Experts of a small language model.
Size: width 192, vocabulary 15230, 28.9M parameters.
Below are experts of layer 4 (counted from 0) of a mixture-of-experts language model. Rows are named router (the router's row for the expert), up (a neuron's input weights, with its number) and show model dimensions 0-95. Each number is 128 + 24 x the weight over its row's rms, rounded and kept within 0 to 255. Numbers have three digits each.
After each expert's rows: "mostly gets" lists some tokens that are sent to it at least half of the time. This comes from a sample of Wikipedia text that the model never trained on.

# expert 19
router:123121138095154151122176089141151115125131127125132103117158111127147163063092117153157103158155143099115129163098140095126089157088128176129191094154173117099146163114115129140140088153134126106114146156108149163136147102102116149132086148136114142107139097116129100171108098158148120117
up0:169166111158123133137086118086111147159143181111105125110137157151091137157140118125121138128096137143156138151171111120159132145115112126116086143082094125121119172127142101112129198130099131123118088072160079086129138119127149105111129112121124097139101104098106164107150135087103125121
up1:166141120129147102095064133145153115145155105117128112130144116190096100150142121123104117143106089114131129110162126140147149147146115142104141133106101131114122149086144106123100172147123147124118127102143143111088079200131162118082130107144104084150117150104131136125174138124101153123
up2:145153105183140117110104134115149140132099153110134145121120134152083101169151129090090124101132122112177118124171138133121137121102091096123072132094120114151101123115133127124167138158109119135134111092166089111097112156131133106156163067100123093141088126080123147130166179126114129125
up3:169117102151122118090092129119130123181136127094148137129111132151098109158163137107081140095123062112143125093147145169129108139143125116114122114117124131142124099150170128131139147165105078121119074080148120102150069143134128123074127099107114119158123136146107141114145143071133112136
up4:182126119140124108114114108123109145156121123114115122098131114176098134179135132106112153113116102146142138103174121190161181110158148114121135146138129091113121140114153098132128119140120137110139056105158115091130111156166130140130122095137139088116072134118128142105154157086116090134
up5:146173118151112111138111136097111137110123153097136120111130139103089094136112144055123131108079135160123124102156109157135136122128091155143105136108130127163099128109141132080123150155142138146112057087127091104132111120146136135119170118110145096125107107146131167130150173075111138130
up6:185137108158117104109103122081147123121147136132119127103129134153077112163166114112094140116088080127120105118155129125140108070138118101130099149111100119140115124135127121133140142129096102149120101069086097128133128133137153139136147058114118091136106121105132134092159136104108125138
up7:114126111154120098129092143074095107136176111136140148076074117153103106133134120135101161134072137138137110130121069129126161090119137083112131105136118074138120124105113081113136146170134114173116100095112128131126102131109140171150125108108111094118080166140131125101159178110117116164
up8:130157157142130147108105169130127104160181138122133124111156146129104096135128140118142134091125137137186102164122076160135156088124133116129124107135086136125127146123124125084143157180159094153171127095194112085151119116140163137184125114150101081132088157140118159104159098072106148133
up9:145156116125116115112102136099128131183134131087147125113127155162088106130126131113070106117115094159134141093160138156115152106141106122116127143093083109137068116122149117128126160133122120157122097055125098097106085164176168121097120126111122141138124100123133090123166156077116120133
mostly gets: " Cl", " cl", " Ob", " Com", " ±%", "Com"

# expert 24
router:143094168088126146133178131141155141126163091158120126128149105117144160121139123158144103147144107102116111117112151127084112135128113129137148109139153133101158140122168148147163079137130126120109166164119130150142094090130105129157151144133130135129145138119105108168105171130099095091
up0:134147112189131104103094139077115117174128139071146120093124145183081120166122117107073141133087128123168135121159090151133148140147104132116138142120101131153084156117140107129135146137156103139139101088152090118112111164129136148146114086162097109124078119117126160125152165113115136158
up1:137121114152121092129111123157175162131154124123156139134149181131114124158185125126092120102126091136185094116180135129108117143113134138116117128139100171113146120157106093125114165129132145105110105113139128119137124170189142098118134134128153122180106140112126142132151098106113145150
up2:147136107150145107110124098112138100137099136137119145115127137172062088129134119130086146125136117116163133135178138151109117134097104111112077146116100133146134104134092113111150129141119121154133116095143103102099101158146130141160153088104084089129075146056140140143168159105118116119
up3:164137107171103107133085126111102105142142130102146140123119130184095056201164122106115133110128093104137113113150116139125118128157126125077118104119085130141127118144131118122116139167116107132138083079164123110142088152107108109113115103130118110146111137117109164128145141112088113128
up4:174131125159134119139120138083100141092146107143130114126103120147119142134115155129127111092150142110095093103136129096122138165153135131101131110146085119117118136126149105111157124121094155111094106130124136097128150155192142122156119081177112140106063149152129108104162119126145085118
up5:133149123174083120133090140079108134123155147122103143049151108147062098128140080122105132116096137143114119101146115127110196101112125148081136091132156124146084095153128102085122124136143125097135100134140134085110124165160154137121112128136095097130113128129142126122158147070091153151
up6:164119114190124102119133099086148129146117130158124136090137145158079088160153123127092116128121073133108119116147117145111117109145138095125100140120117144172122115106123132148141123140107124132132089096121115129102108130152112093114165060132111132135117155089117139120136145098115122133
up7:159124092173113136159119112109102164148121129129129120112129108126115087161139118090119161082098125124163121117145100146162132081109091130115122119107132120146084100132114133103121150156109192125145069102134133135132107137156155140130134120126101155132055119172113145125141147122107109130
up8:170171113116104168131143122123120120166137109159124122065111129136129128144135152115108120107095106153120117107150154109114152122129164089103147123134134130115155135130091107115087121137100087097124085107141144093132114132157078094145109128086131121156127136097085136133126088112104130125
up9:175134143107108129132129143116147146112184133115129121130115132119114116152136119124110161144112095143152122083133130141136098088141107108145136121084088136159113095129162148131129137121110117143096133105124086096132136173117130127078160122144117130172119099102129137130159148053082110118
mostly gets: " Vik", "An", " goals", " goal", " idea", " median"

# expert 20
router:140147125139119174134146120157121063121073072108163113156097082136135135107112146141135074150147149152066086153128102121154157143141105135104114107126116144113130127153146088135134103139125103141144139166108148133115133130106137114139152124139147115112163111142169114137116106146122153115
up1:152135114129160097118109102100146099171121085133170133119144122136117116154180142148094106136140114126126134104153135110117123088142120153137142106142098120094129087135106147112067167117145101137081118049142117144113131127133088083090127135127114106139086179132097130090170139129084144115
up2:157150128142178111116115139096129140130148160104124151106127138139076086137150117104111131119147114130172126133180132156133115118123102118132135138093156114106140136073164094116145120153110114130134124074170112114112074135116138140167171125104109090154065112115130150141164200103112114148
up3:153126095163129122099109130106113156163146162087153118113094149146089109200137110125119134073092059128138122118152115167111093105151136117127133097137107098144122080123175115107124134149117107097120080090155128132136107115108114138097109094112121123143095139131108169119150153082123109123
up4:181126118147126110118120111125114170138124131105105126093135112183089125203172113111095143105102087147152147093166113160140142112159125112109148167129119105122121141132157106129127144144117154124130084101159116092143101139155121148131118104128133112124091143108133153112184160087111099135
up5:136155136176123103119116139066125136113179156123119137109146125122051128121145106099121126114057118139112139085146122129136143100120125178133138132141140132174082068132158125078152120135121131126129084083135124118119112116134141145137120133145101112116119094126116174120127164085098121109
up6:135163137148143129126098132124126095118134128149137118109130105157110113127160134139083133163143122161107112123136128173148123145125136115106105118119103114130133127160144147122160130162090134121142105133127153112130090164180154089111153094120141155133140104094169150120195106110095167131
up7:146168136152087130146134150135151116191143102112127101097083127127116095136113174133118139093109119121118113130132126151124126109131137082094096162120079106124177107135161084112166106169106072170150118090148161118106086102145165122132119095150112114092103111126106150137165134098126117132
up8:126138130165148131093134162119118137170190117116135152134103156116124117146132169126144108084131139152111102144118084178159166130141175102096140124121123169108156162143157143144113153163143131113137110072206111099149174101167153129141115122123155133136087107139077127137148135077128125105
up9:166142128131142098116107121078090168174133143103129144060143188189076096191118115136087128133097069116133148126145124140143156066117114129117116134101137141171115131117161129114115132138117106160122090075155129107117088137130133124130104109120125094167128090114159131128138161071122143126
up10:141131116172142121104143148103132136104128156147134112080119124160083093158150146123048129082114114090125106104146126167119130102123147129132145132117077111149138103112163090137124149112134118099133083103145105115103122153143134141113121095153111095141103107151109121110165128110105132125
mostly gets: " least", " addition", "History", "tegr", "bes", " order"

# expert 12
router:115146146110129140151107127122141101119113086142139101135153121115131150102087163140138099129155163117118139199107106122138126167113158106106087098157119154094156110170163163121092154104113109136151139153082136135158197123100119121141128154132140105108153161164152088130119105151127147101
up0:109190099131104141129114116121100099116150156120136171152070156161114127110154149120141109146094136092108150112155115128206197139116095143096110128144163139108133149095135125124119140147150147131123112113167149100114147114190149112093088110156117144111121124122125107102161157124138092145
up1:161152090129150113103086114122146158147107118142167143139142117145110126154141119140122103166129140121138121151164166136087119121108095110118102120140097141112151105146156121098074173114104140142151111116098143111110143149111119125089117119124100111145127158142150118082146159104126139136
up2:149134114128164152118134136096152137098110122136110102106127146126100136167106110129110133145134099090127146102165093129150148116076102144128096173131144097144134104082098082154144114197126155140115131141105129114094132134099146158151135062127154087110138115110143155139151162101132133122
up3:097103099124138104126095121148069129131146112132142129072090138173122102188150131094099149150070091145146129111136138160130133095138107105105118151128071113162143107126165120116118124156105118124102135101161095117135112147121107133144133078124146139158151115083140158120142108113171133148
up4:117117106129165149113131169125122116111111133108134126103138149133112129148130118129098124097093124112116129117126112122143130133140147110135126151110122149112146170152166096145115172148160146128149124095121122142091108169142143173176162119091126137202127128135096154150127113108127104105
up5:131157142220097109126127135099090178143149139143127161073119149126061121121164128091113130085110096140116113094153130139136169110133118142139130151126132119152109113133134126061148114144131089124134098117161119110099118116137126139126120102161125077086116133127134140116130150102127140142
up6:154121159130143129137094157118149109154174111097131136126140148148084141120157145113132080146162091150101138138147140136110139086145122065110100107138128160112108117135166142096157119152145121155133130108112136138061150145159142123139129114132116129128156143150132138119106139123121127144
up7:165130089199143136085070108073097136148108092115153114118137136138107084140131138127113150109096114111117134099119125174122123103125113126139117107097158098138119123086133127115126147148143150133134075130152126089081096111157167133145134120148093106108132098077130105139159174114130118145
up8:105132104111151065109102113119143185194160104117163148128128135147106153155138152091115110141134115098166138136127147179126139130151146123126111105110137146104116169145162117114116142176096120158141126102164161120133149153163140184120084141100127099139122167113108129158144097134142119119
up9:175156124120143081139114135096105149146103178104143150095140157187076075132112105135093147146096097135111108111156138153078113101120094142129105132103106139111133137106123113122123163116140115160134091069140121108091059139129104091113151084107139117130109121086147145112152139094136111129
mostly gets: " elected", "DST", " Representatives", "featuring", ".S", " acres"

# expert 30
router:114097135101161158143166109146144112102120116140126115143177112115158152076095117148164089174166138080124131151100156104116101142106133157127188111151166118096158150123137147133138109129136124122120153164092150169143135102094106144122101151111121156124145104133126099162100085158138130115
up0:173142120158127151125104111115104179155127155164104167072156149177081115117117142093108155152148094106140134118162105084146141146118131100105123168100111142149109141154160101101124156150122133121120078102135094145117133110155139148132131117128137092138083088124127135142128147093103141131
up1:157133143140120107099118139115141145174158135121146092112135142143115103155147146097120134144110128137140114112161162150111166092138126114146142150134101082121116129119134096069138135131143153100121112087140117124115134137146136121088116108146145144157135159125084118079173111129128125129
up2:122126123136128110138123105106154136122175153096122145080110120149066099148144096103127124109107113119195151139150126129127144122123109090124086153096123083184127120111139132097147126151111091131131098076151140089113102152100136123155138083135102092088109129097128146143150176101110103123
up3:140133103124126115133095140090127089160119093092103130104092117116117109189134089162121098085070093161130135142140139128089094109109091122141117103143104102134146136143128145116118121136134071111120126110135148111122091117161115167161129079121108155128135147143167130114124144074115096082
up4:160124102161123116116119110135097152141101118117100128097142113189115139160145131116098155109112090140129128090173116189148155116158133113121134162134124117120118150119169113130125121150117145115129073105166102093145117153151130155143114115131145089124096141127138149117185142073098108137
up5:157156110203125110119101147090128127130123129119101150132146142137077105112170115101086120128116099108103120078138122142086163092121135142124154123133120140130071105119148144070152168161119160098121076110160129106125118128138117120152129123104143101109095161108140138134119141125138089094
up6:194124107176120104110116100098143131137142137138107138070133135141077073147156128107076121120112065124103116141151129148144091109148137092128100144111107140169123131103122132165146107155125135130129102080115121130129120129174117111132166086117107108149094154085127137122123139093113134131
up7:158123105146091122131109154129141133124175120104139107087110137155098104164137162130115147081121132113168126116148107152143169116136134128134147128110085127130132135134140060114130166169115148140116095101106115113104107158184133140140149083120101128113110116127092133094136148110104116146
up8:133160111147115137083090165142131134152171136135147104097125125131096119129128131081115113080075121110131158111180102153143179118124141095099083102080113088123142153141112123125133151141138131173120098096162065095119107133175136119108093087132120130132095132150112117076173121102058148098
up9:111128102127129091122121137091094163187104155109116143107123152137086096185131138099079135094116084149173109128157122122122116118118106119106114140078094116107145146121152122121128152124125115124126110082129099153108091154153118135112144084120124129143111118112114116113162191072141073145
mostly gets: " Sig", " Abd", " circ", " Mu", " Mars", " pe"

# expert 16
router:117115153076154152111128103143148114102124122110135106118127092074154141099112117123146108186128161104110134151116147127102132145118124127098154125143154121143139127110153127133153130119139107142118135135125184136119134108134088170117152144146132172123157106106100094148097096131131149154
up0:143133122177136107155078136124117125168163148137117144088130190156092136159131113114111146135078117133168121131145118129125137134125098143112124137099125129129143163110154125095127132144105126125141046077191104127119110137114137119136116118113122102117091149125125167122144122066136099138
up1:150110074110089104084109125123122163128113111124185136138132167111120137129177149109112108133089126149133104167154161120125166111120137182136103191141112142124071101118119099091138146123192131138088136080130102137125103133131150132143156111135120133159104112146093095096157183126127123157
up2:146143096158140108137108136092164144166112110127137128128114135180069127154151118100097131081135117135170148128199136150150168141142115101132128137117116139133108109169108151114132162130147113098139100100167110110088083133110125149155151091108114091097111147079125144140181125120105106079
up3:128161143122131103141123108112136108111123144104160137124150141138109115133153146137131115168095082122158122147153163144104077132105088118099122115136087152148155098138156120112138121147138113133128111122143140113125111179124117145166149075137124134126106184122084101132157134117100106173
up4:185125102147124114122122107136096153139119119118101127109139103190103139166147131109097145092098096141131131096170112163145158118159139114116133144135123108117120144112160113125124111144100153112127090101169112110154103157155133141140118105137132095127060149128135149116166148070111102132
up5:160135100133116148104132169124147161129116096145133169084154118126106143125122098118095137113086127167135121090139083119139139125116121172120106153148156141138076103141121114123133098149147133138148128099099093142075099116135112091104134116136109120090110082150111139073117151125126158104
up6:137134129190131097114096091105130137140146109132105145079145151156078084170168132116100136106109089138128112135173137142161124111155156101150101141115107145129120126106122123135137128152150120116135086085143133116121115138188157112139135079129090112175114142105137160118153154096110110116
up7:143122106139078124132098149125113146143169154144105126065122130143101109131130115128097170030084141135155106110123093148134149129131099119152114125090150109120127125130124099091135150166134168156115095095114093142123083131160142128178125126143144083107079125120113173132153151110144091157
up8:138149129130142124072123131118110113139205112132113119127135152134119103101136122134087070062098117154156082159148137172089128119129123101168146116134115095099139138093177101093120115122151149098120102085166140114142086137147119127103134146107090150129100137104115136131128100112166115162
up9:160139123118140103120096121098088151197139148125138192113148158179084080160120101126099112127095090136123121109143125124117135101124110135119115130103106147148121168114121118114111172112145118136136097094157110126119105125128115106126112083104113141158112090115146124115165152095146095120
mostly gets: " wrote", " written", " writing", " Notes", " says", " guitar"

# expert 17
router:128136152144139124112151172126150136109125146147126107131132128137128177094105163155113134121154117154112106137113127059099153177135093166105132143094127151115156141099090150122149105141126173135150140150148139134183130098111082148150130157128131129137125144173142124139145106168137142077
up1:150132105120139115098127103105113164121128138099163153105118125165114144129124138141050126133178118147153104092191145116132120112113098145107111111141132142169152135127102118122122148105087155115102099109145123119172113110125138115154115125135128094160087171148097150100179137142072158096
up2:109141096167117126151107130094156145138133174118115147095134159181103137130155105119117125098134142117122135138163104134137100081093107133092092127143137138120078126118117121123144121164128090123141108125126108115120071132179167143154158101133106077151073156089157121147136188125107129154
up3:159147150088127152094124154131144126168186099094155155099141171169118115162133132155116139128117086169123128119118158175126113118163137123120118149138110152118121116142176147135177122144106072113143117109152110149108078127148141137143114107088107090165129103149110142125128109084134092119
up4:193124114153123119119121101138097167149107122117103127103139113184115139163150132117114140106095096139129132095167108184148171115163134115122133143134124100115117142117160101131126121141117147114128083108174099094139114141165129151130123114133136108124092142121131162106170155094113100152
up5:111160129171108147107103150151105155127153158130143105129129115128109121170145142107118128068053128162096111119119136115123167142135177141166119113117113096160094106130169075080162134130163106091132130126160116135131145117202183160158113135167128130132135123131118110131077146084158138159
up6:126133109154160100144094110137086085136129134119104126071130136149101102126164140092070113116135082121099129131156116141157158089152135100143128132114124112127149136132134081122123147121079138110114117087123118141122087121159182103158141083127124149110100125106122135140131149115116135155
up7:163128096207117088164106126117113120143145128161125141092118121149111050146107120144125130130133125102131183119142109166111160099133132113118160163103075092118140085140115096130124126158118108165149147106135099089089139115115132129122102133108146112152081091132104135113168152149152131097
up8:132147133125136113121089140082123112129149099113131114081114115141089123106160120121104098085105090105132142120134121143111202070133101127124114130118113093139133152155103099124136160125139119153111097086118121097113100157147150152163138112127132113149117122098158130100163127117108110097
up9:178181135117117121115128115125108167143157129155106116096150155164115107158122100119121133116126068150099079139126131169085159125125122144101091116072102169115126152129134151139162157176135123108123084115133125119099063132124136118109157104119111106185115098111117124161141107083114099111
up10:169143102185124114106124128119150113124086154128138132093131098144063109145169128097028106082135135096140110116126129154111109112112140136112124145089105097143128100128156085110103162130123138101114102117125106134122092137153114120086135114136130092123097128130122136118142142101099110165
mostly gets: " =\n\n", " by", " from", " By", "From", " temper"

# expert 4
router:139104151141124133110141156115135149090133143123137173165158118096125158152105150109165132108085143102127149170126156110094085108129145146139097126107134138109121115111120150136148115116112136138087100128127104114119127101159119101106118129117110145164125121167105134126139123129130097127
up1:142158076133136083116112120109151109134120127132134128151156120122126085125180145137094087144130110118104102119190162128152113093145102162113113109130099140110117114157144116101122172117102118123111105122128155114099096158143135094097130130132113114141086153091145169091185121142067159104
up2:134140105168139130117137102115133142136119142104125138086122158164062075127146109093095127112147128126178164140161156156104136128119099094129126147091124104131126140103151118107153125153127119129144126083140119102108117149131126135137132079137093090105097125091127144146154171138111105128
up3:118165095185129117081088121110120112189103102118130149128132123160120112159113128125131153131134112112150119110125116141156134165109095129130090119108133139122132126116116147157110119131137111097100121089196102095165087105110096162107157057152133148150092117155127125114138124120134130148
up4:106135139153138134136095097146123157136142146096129119118136108151110148135112137124084165111061110136157117136115146123134133081164088122105131121126093130140127130093134119069122126150110105120169064075137100129140096125160131190162152118135120123113132114131146127153155099134116145125
up5:144128139132152122094121153131128138113157166073103168142145129122094139165145132123125120137070109105152157129129144181118137118125096102134126150099167152104133130160133109128118141132128154124160135130143108095127119129117162106153146108140113102125130153153137148081157132094067101106
up6:146126116141130108135129123110141120162124160136162147113115139144120123143117107129098115093137093148083120147125146181162099110122117097112120137069079131096153100148129140172154141145152109168147098101089114137108117137140092128157137063104129093147063141099109089102137172091119121152
up7:158159110133116119131075143083116148138122159082137128101170184138124088149110157146140144127098147135130111112110120129118102109153077155147133129129134141125106172102113104113136069184136151162125106087130169127124135144147157138138121152106106115105079126141107119115169184060139157151
up8:130155149100101131095134141099121144167150092112149141128150158106113142137111128069126104090139102160144113127186099142178135130138171122143101165149098138157087140147175116108132121158099103150105135124159121132132097097130143127145118147110121091099113090141112166100159150106115131136
up9:132126130146148095145156077146099166150150162136170169101161147148117110151131116143095145147069101111127112166150144113107122096144119169111110141081126169147084093157132095111120143138132124167136100145143088169140086172144166119115105129155106159142123132130147143118166137084093134161
up10:200159115183127103106127123118140109127086143132142128098135106131053110137194129081070080095134137116135119125136122151116110108111134143115130156111107070153126100133168081105103151133115134099114115113125107149116109133141109129087132099133130107133098126133123135113143134090110096146
mostly gets: "Senior", " Starring", " •", " Owner", " Spouse", " Suborder"

# expert 14
router:118108120110155166129158109129136106119128127146122098134172089111153169067093120156144086173164150075120130161114140115122112141117141160140199095151163108086153161125143146138129108119126140126134149147096152158137135107094108142122111158115108163121147104122125106147099095158142133107
up0:133147090147091107129098109110117131160134168090092132090120149131083116168139110113109183108093119151149160135172134134173131111121131118121102142089095097156099155141130116094131158128115123108137109076155109113107127150123141100114123102114140098127100148115096132131143129102095130126
up1:174121095133113120094086126132137158175130112125143111109113140143070098176169149113101127137099102131144133121198150127122162100119107135103095145121093159141098137138140096098088157131139146145113082081140112093115113141145168109093127095130125114171146123125131131113168113097111131100
up2:151139140139135107105123087125133146145144150099135132083122144161078099170149123061119110111096109157159129111159136115116124158137107135102118143095113111128132135119132098116138150149101117147141115069159116093119118156138151150115123092137109089109111127118142112098169194104132132129
up3:141134134139127091115099135130085123140140122115155119113117119169090106208172131106082157099128081135127138112164116152126113137170112114139116107126093125157097089125123119108116144161088096131124067079152122117139101145138149134107152067145117100161112128115123169127147155093106133149
up4:141107130175122134132130145173104117130136138154131098095126130128112128138118134109089127142088081105140101125117126131173162114173100114122087118113124154117102122116112098138127115129173142112123113116133122133116132217130164118142175083154165136138144115099130154131155108076120104134
up5:152165131179118108138104148065106119110155127107128144114107128144077111162140104076106126113087136157124140111146093137108144139099119161140146163121151102175111118150130107118121129159062105121132101093154102116118119151142118138111094104152113104106090122124127152100191155100147140131
up6:180120130169127105108092126095117149137129137112095143050110143162081089176169122078104117131112078129121108132152136146128085094163111090115112122116114134118121140115135138149128132156134122140138100095117136131116124134155144105137147110128128136129110136117118160100129174089124115157
up7:139166161126130103145077160127109127163144165075119116103105121171117116174159143088137119057067141121144116092110117149084174120170114108144112122121114090137151153145146124143110130159110124149126140116166123115107108121190115136150141116117130131082100133119128160128127126086174137123
up8:128165118144113139097078176112106118150186123101129110110118122124079119169145134135129142122111102116175110134144115140152173082119171110137121143117103122127141123122162099105120159153130140145108076097155105092131129140183210150129116100102114108118119149129112180096183117087123140121
up9:146188097142123113126112110096122144192136141108154148098149151203066084150148117123108135122127082130137117082149145146114160110136118144103105148101105133139112123126124105130130137133141129161141098096169126123110090142138150125138136100134129137160117081135156132076162162085128104135
mostly gets: " gr", " equ", " Prim", " Sn", " comp", " cart"

# expert 27
router:137095131128161144145161092131138110091120124146123109137173109106153152074107117150161096148172131098145154163107137119122101159128134151139203129125157097102145114127154167131143129122148155109131160171076170153152130093087115133133111162112127139132120109138120110159111094162130145132
up0:153158110159133124127064115075113120166146183128113161085126154160077159153143119130110145143103136126151132139158106119165160114141088158116122148097101123140102156133129116106140170131127137118132109085160105135118124144130143116126128120138118101118097126068112191118123126088121110117
up1:146117123141155087083105148162155157132090124146133120115153160146114127132184150101122141125139131119140095148170140129169141130138130164126182104122134142122094119125105071122134167088137173125079107100137155146093128180143162079131131115156141121132094099163099114096135155120082125132
up2:129156143164158118127155106108129128126127145117115116142092127124110123133144124118121150136118146120166148107143112137142118096113071142100100117110163107111135171117113132143134111116136108100126112120140130114123114123113130152147160113163125077158119153137158154162207152125129101141
up3:176122105146124114103076146123113111151126116110145138124111128153092087181163123109098139118108063108126115100150116154137105128156150141116119108121110115143137093158142117123141115149100095127097098088160104114151091143117126114090113091136111122148102135138113143114144137087110110128
up4:150133151119106169135107134135104143134124130123110138144114100161114137158126144113130147161144128138153114123122093172151133097192170146125182114140156146115169171121116109155129090113159143090139097125115152130151126107149139143106119140142170125118131104110139127098147131076112120118
up5:125180138166115102119114151079128151118150144138121165116137131123071116124138101093117120109073114168100124065152119142134157112118109168135128140141147145165059091146131118063132119139129127121127098101157110105135112133134112133125129134137112082123113122138148156112140141088111132129
up6:168176117158122110105099112115157122146165139137116131078135147157058104147165128113131139117090088151094102092152133140144103138167146108126133142118095131156119127134128093131175125155135111138121106062136116108138105136162125146166158103129131118113126121090131146118117113111119126125
up7:125151097132115106146082132125149153148131105104083154111159136175098100170151132155103132083118131144162083102119125149094135103147118125155115126084141135127085126116148101127120116138134131141131112099166112138066147188138115134122126136094114155129100152176101120101143112132089134108
up8:133162121164111106116100149104168108184159133102132119096114137118091101127155149126101106080094121127104127138127118171116144088126144114145146140114091116143119109125153105106135152145122137145124039055169116077115139129166139129143116113109108093136113118105133141099169133085139160131
up9:181165111132143103110131109086129161202137163117138138082145149178077088152102113138097115135113075150113111112137138156112140112127095129115098150108125176152094116125138121090101143125151146138115099102145131109115080140137116078114135111136100109168103105124159125114157162082114124102
mostly gets: "',", " mos", " sec", " prop", " vice", " dem"

# expert 23
router:123109123124147123118120148130138125147136123127122102140108110108140151152149133134129108139156112118131148102098129141085113106157121125161169156144079165112121121171151156172128141094112116079128119111102089143146132115070123107079153143107142192113159167100125123147128131159167147128
up0:164159123171111119123088116072093117169146178120111149108127164166083143158142116142094157132104136124169141144151114114163165126148108131102114153080092104154106157123125121111136171130124149122122094099189089104117116138119125120120118126132120074124108118089114187117119125097123104138
up1:130147128113089106084073149078151148098159115129116133129125114119106128138163120131104137125139131155139155125151147139112144105138092183124117138123095147124099125135156117111063153146131147084133124028137142132152117146127154119066133128142127114142113142120101090123152120144099144107
up2:133180119169152111122123112082149142139144168130141157098104126174083073153135108111102136107136118123141150137163139178120150137128115083117118153114098100154134134116125112116152116161110115130133120078169096103107081129125139154140149068120099083126065114088143158127169177106112117124
up3:131118097160106132127120135131110167081079164127150142111133123155111052165113120086125130157121113148154164123120135093150131159142129134082162157111112141131123072151115153144138092130092131129114096058154089124158112123131130151146119083106165114143134119151107168122151165098144092178
up4:151101126172110154156134083140124173124123122144131152095151119148099147156179126139114152107112121104130108121147125150158146082172142097102115135144163111150117136103137093126132120151145128157138103106163130133162146144125161171167117070150124081141096132096138108127160131107130091135
up5:136173119142151074127092126063132156145165113091135145124150128132110131124102123123093105110110120156096104112129101141131161123126182147120103181128109142134087118130149104068106129121121156145135088130141133135103116127140118133144144117107131128145081140165099142103104129116121153112
up6:133132109163149116109097152093131106153157118123091132081119104116112116162134145136113157104109071111112122112160118141116126145137167111138103148149086102143133110154167144138136151126130130140152127109125149161093104143114186109146151138146101139126121136086102118081123136098111138138
up7:176113110178147132134134105153114137133169108128131166137145142143113092158129133149117121095139142148130098119157100196104134096106125080145134125098129104129124116165129119067103157145124155148127100070129096091134103097121175106127126143115130110164084107139116105085160149123128151108
up8:134152082129157116130123197116153168167165135118121121089082109120114131149112120105135107122095127142132123118158094137112142096146169171144139132119099112126136119152165142127161104145084142116065055086150105074128132125119139151097095120091097103151130125123152116100141159099141126124
up9:149140112113146100124106117060110154180129150121165145072141149154068087150121112127105139125074094134129127126142129146130163116130116148126103132101101117148100121128140090096117146117127110140139076083144131124117089152112130091132125104125124120147115105117151124119178163091115093119
mostly gets: " They", " they", " It", " it", " he", " beetle"

# expert 22
router:134093141081113104115140132137155098096134101127127089158164106095141167108118145128143128176117159115067111129119145127104112117119160150134138140124157111128169113155175116088125080127153157149141152141126154165110116124137065126152119156114110156080158133090090103130080097146149108125
up1:134155117175114096111125099115181165147164128126149121136168140124111120118178162157125094145139106146125095136171150105117146118106098160141129167152129132111114113151141098080136146127136125110090131029148139136109101129145125128128142126140120082154067131122117107112168130128105148115
up2:135133124149153143087111136093143119142090155125156122129107120112109128133159099110119101152123147140118140141127131142147101079085134132147119095138141100162116108125153160151175085155113093155160121120178127134144133173138171146181111105122116099108140157134146120127178164118131105112
up3:125152093154114124099082122104095128181136123092143134100089138162097082188160096103109136123078070120126125109143155151135125154151124122101127125130127137123107082143145125124125118159114088134131094085140109122159104155142128127120122084112119145155106129129142165095173146071124114123
up4:144115149146144116096118153125128138121152123138143129108111110137106121116140139083131119138080112147082091109149119156147154115146134097107130197137093141127164116134155124110124181162115123150109066102132096132123125134120117105124086140187083100138100132125141167118147120137114096119
up5:168152114156112127087103087131105145140156114123076129124156114103076127134101103125125172147122142150082119088182120151111146111131171138087115132116139118186127130162139123096109125145170161132120109113084098128104090100142121092123121143122119108078136101119125121139129119118137130082
up6:153131102129111095127101140108156113126172141100132101090141106148058127126132101135104155098143116129118124127114106130107151145141102090103106118130112104095163137144135138143083143131108164158146104099110159125160100130133139119142170119104147137144104136079147155111137109119132127109
up7:197147136118132071067100141107103134124171096108105115132108139124106117145122156124111149119137123143094126090150136150152153126124114089109121150100131112129107118130152134123111149109125144133132050101095152112102109117125125118116107133133105095127076107156096136107123140108111108155
up8:131136114120159134095108145128144143131164111121153092121126155161116109161134131129124101125142125127168112199144099149106148126122170125158114101170147115142124106115126103104129126121136148148139110095178113077118120127178147151097108140123130079123105134100124185091125097115140160145
up9:148156113119146119133115119108100162189090139131151145100138150175087080153134108132108120121121075133136127081140123155110155116112112135100124143098117119135107123119135111122117183134110100130133100079138132132102089129131121115139135102092102143177108097108151119111157178092127114121
up10:151140120149114119123108109085108108120136148147137112122131082138077119150211141083094114109098128109151120125173147114125097130129111138118145162115108120134112108140136122119113153112137143126117089111130117112145100151130142105100133088114124062151088129133135131111171153091065122126
mostly gets: "/sq", ".com", " Billboard", " Nintendo", " Google", " Finland"